{"n_layer": 14, "activation": "squared_silu", "balance_loss": 0.000403, "seq_len": 1024}
Below are experts of layer 4 (counted from 0) of a mixture-of-experts language model. Rows are named router (the router's row for the expert) and show model dimensions 0-159. Each number is 500 + 25 x the weight over its row's rms, rounded and kept within 0 to 999. Numbers have three digits each.
Before each expert's rows: "comes before" lists some tokens at least twice as common just after its tokens as in all text; "comes after" lists some tokens at least twice as common just before its tokens as in all text. This comes from a sample of Wikipedia text that the model never trained on. Tokens count by the router's weight.

# expert 29
comes before: "2", " ", "1", " \"", "7", "8"
comes after: " |\n", "\n", "|", "1", ")\n", ","
router:480549484465537524471468446506486534535492509467467458514472491483456446494554526535483447547475479510484484522528484498483484457521527463480470522488505482520468493510485535525525530482488469490528479474497512477496481523477521495460534454536477482473513483477500506494509531513493506496504484469462471500477488474529483524532475477467453478492471533460476506502527499536521511530486480521489479510506516461498535487509496469498468473518509479455489469494490501522495508490492464

# expert 8
comes before: "|", "==", "===", "-", "In", "The"
comes after: "9", "8", "5", "3", "6", " born"
router:482545484467531520467471459512483529527484516468466461524460506480468460485532549521482472533465481528480465520527473484482489457517515467478470507474515492515467493516466515526524527485492474509539470461501507476485472530485523485463520453531482472455503484477519495512515530517487517483505504491459461503461474475514486520510468472479453478499477539466481518495508504528526521537465469533479479520506517464503540473515502477488476473515508467472484466505469497523499507483491472

# expert 20
comes before: " in", " of", " to", " by", " for", " on"
comes after: " the", " was", " and", " a", " to", " is"
router:493537473456536540477475474538484541532468508453475465522475517482479462461539531530476462536461489531497484532528483475472483457519512469467481508466520500515477490499483510509532535475510490481545484472517511478478463534492528509486521462527501485466508504491515497508525526520484496494506499466458472523479474494535498523506479479460457492510473535468496514501515518519522490536452475520467494512493505453494530467516521492472473488510524469483481459511473493532496519479483462

# expert 9
comes before: "1", "0", "2", " and", "%", "′"
comes after: "2", "1", "0", "3", "4", "5"
router:478519462468512507453468465519500526531485505468479476513473483483482429502532539536493462521459476534486486518521467468479495467497487443492476513494508503509471483489487531492520544480491467487535479480490507480494482561496519489461509438547487485474526486487505502489507537515468496473509499492462466506457465473521493527510478466483462485510465537473494517494506506506529540554465483529462472505490518470512528486534499491483491476506527476461488472523500503524494483490495481

# expert 16
comes before: "1", " ", "9", "8", "2", "born"
comes after: "1", " (", "\n\n", "3", " |\n", "\n"
router:472538464473515524475479495502493537504495504475469473524482483498475464471512546520480479525465485513490491517495475500475469459505496489474493521485505459501464484520467510498542551469503464518512492475518516481507470530474519490478491492542461490490477475474496482530540513505445511510500476481466442488480451468513492506523448450463466492491453527483491491500512511536505483515471461519493478508519503475508527481507518484494517470493554478458510460485460498524481565480493489

# expert 4
comes before: "1", "2", " the", "3", " The", "4"
comes after: " |", ";", ":", " September", " November", "8"
router:485555480463533519457476458508481536532481521468472466519463509475459454498536529523475470536474485524488480526524472493476493458516526469486478504468518493515466495510467520517528532491505467505536467472507520475481466528475517482467525454538480468474513497489516486501517528509481501486505504478466459516466473469522485527520482467474461469506474541474489511498509502527522510527465466536485485522504523461492540481512515480484479480512526467470486462513477500528490510474484472

# expert 3
comes before: "9", "0", "8", "7", "5", "6"
comes after: " ", " (", " $", ":", ").", "\";"
router:471525479471538527479481454525487528534478499475475449536469491476481466481541527523480448533479491520498485530529482476490508465525519481472471492483506505520477468513482534503530548488495490491541484433528504475470464509488512486473515472529495484488518495482513501501515533523470519479485501477455482492479482486517490523516489489480451500492471535463491508496515503523536504528475477545489492511512545462498558474508511485483479482519517472462486463508456500524475537489474453

# expert 5
comes before: "1", "0", ",", "2", "5", "3"
comes after: " |", " ", "1", "9", "–", ".S"
router:495552510485524483453488442521483523543500500505507478461467498468463473505530589512479498517485493493489482523528470485486483450537523463492496503492499483506485488519479497522511533503496478507536481479481495516523491546476504502470549469520500495435513482478528521471502496532487493483503476492445480491472485443485515516511476468485437503501490537496486495531516481523532549521485461515493509494509500474493557513527485485505451493486485489460477479494470504513497483514519483

# expert 22
comes before: "0", "5", "6", "4", "3", "8"
comes after: "0", " ", "9", "°", "5", "′"
router:487543481470541523458475452511485535538493510479469455517465500479458456490533547534477464542474486517483481522530470495489491455524527454479487499473507486507476496515478520522532531494509474503524468474491518482497469534469517492468521456537484470472513481480525497495515531513490520489515503481460469495469473465523483526521472472482454479505478537468488515507500502530527518537469472533477493513505516461519549477524496476493463482498514473469492473500471503527499510489485473

# expert 26
comes before: " of", ",", ".", " in", "ing", " was"
comes after: " the", " a", " The", "'s", "The", " his"
router:500550476479532530494478472510490532536471502452474469521483524486490471469528508531446461535490464538465499544544478494494507464507511462492491483461525492511486498508477543532527524482495487489535471465514517444492479541502508495487520469510486479467517494493512489503519534529466520478516531483498476504477489496534500511497486495491454495513480535464496520487519524526520506547474496544465490513490522469499523475529514491466486493503525461463497422521480508526496520477479461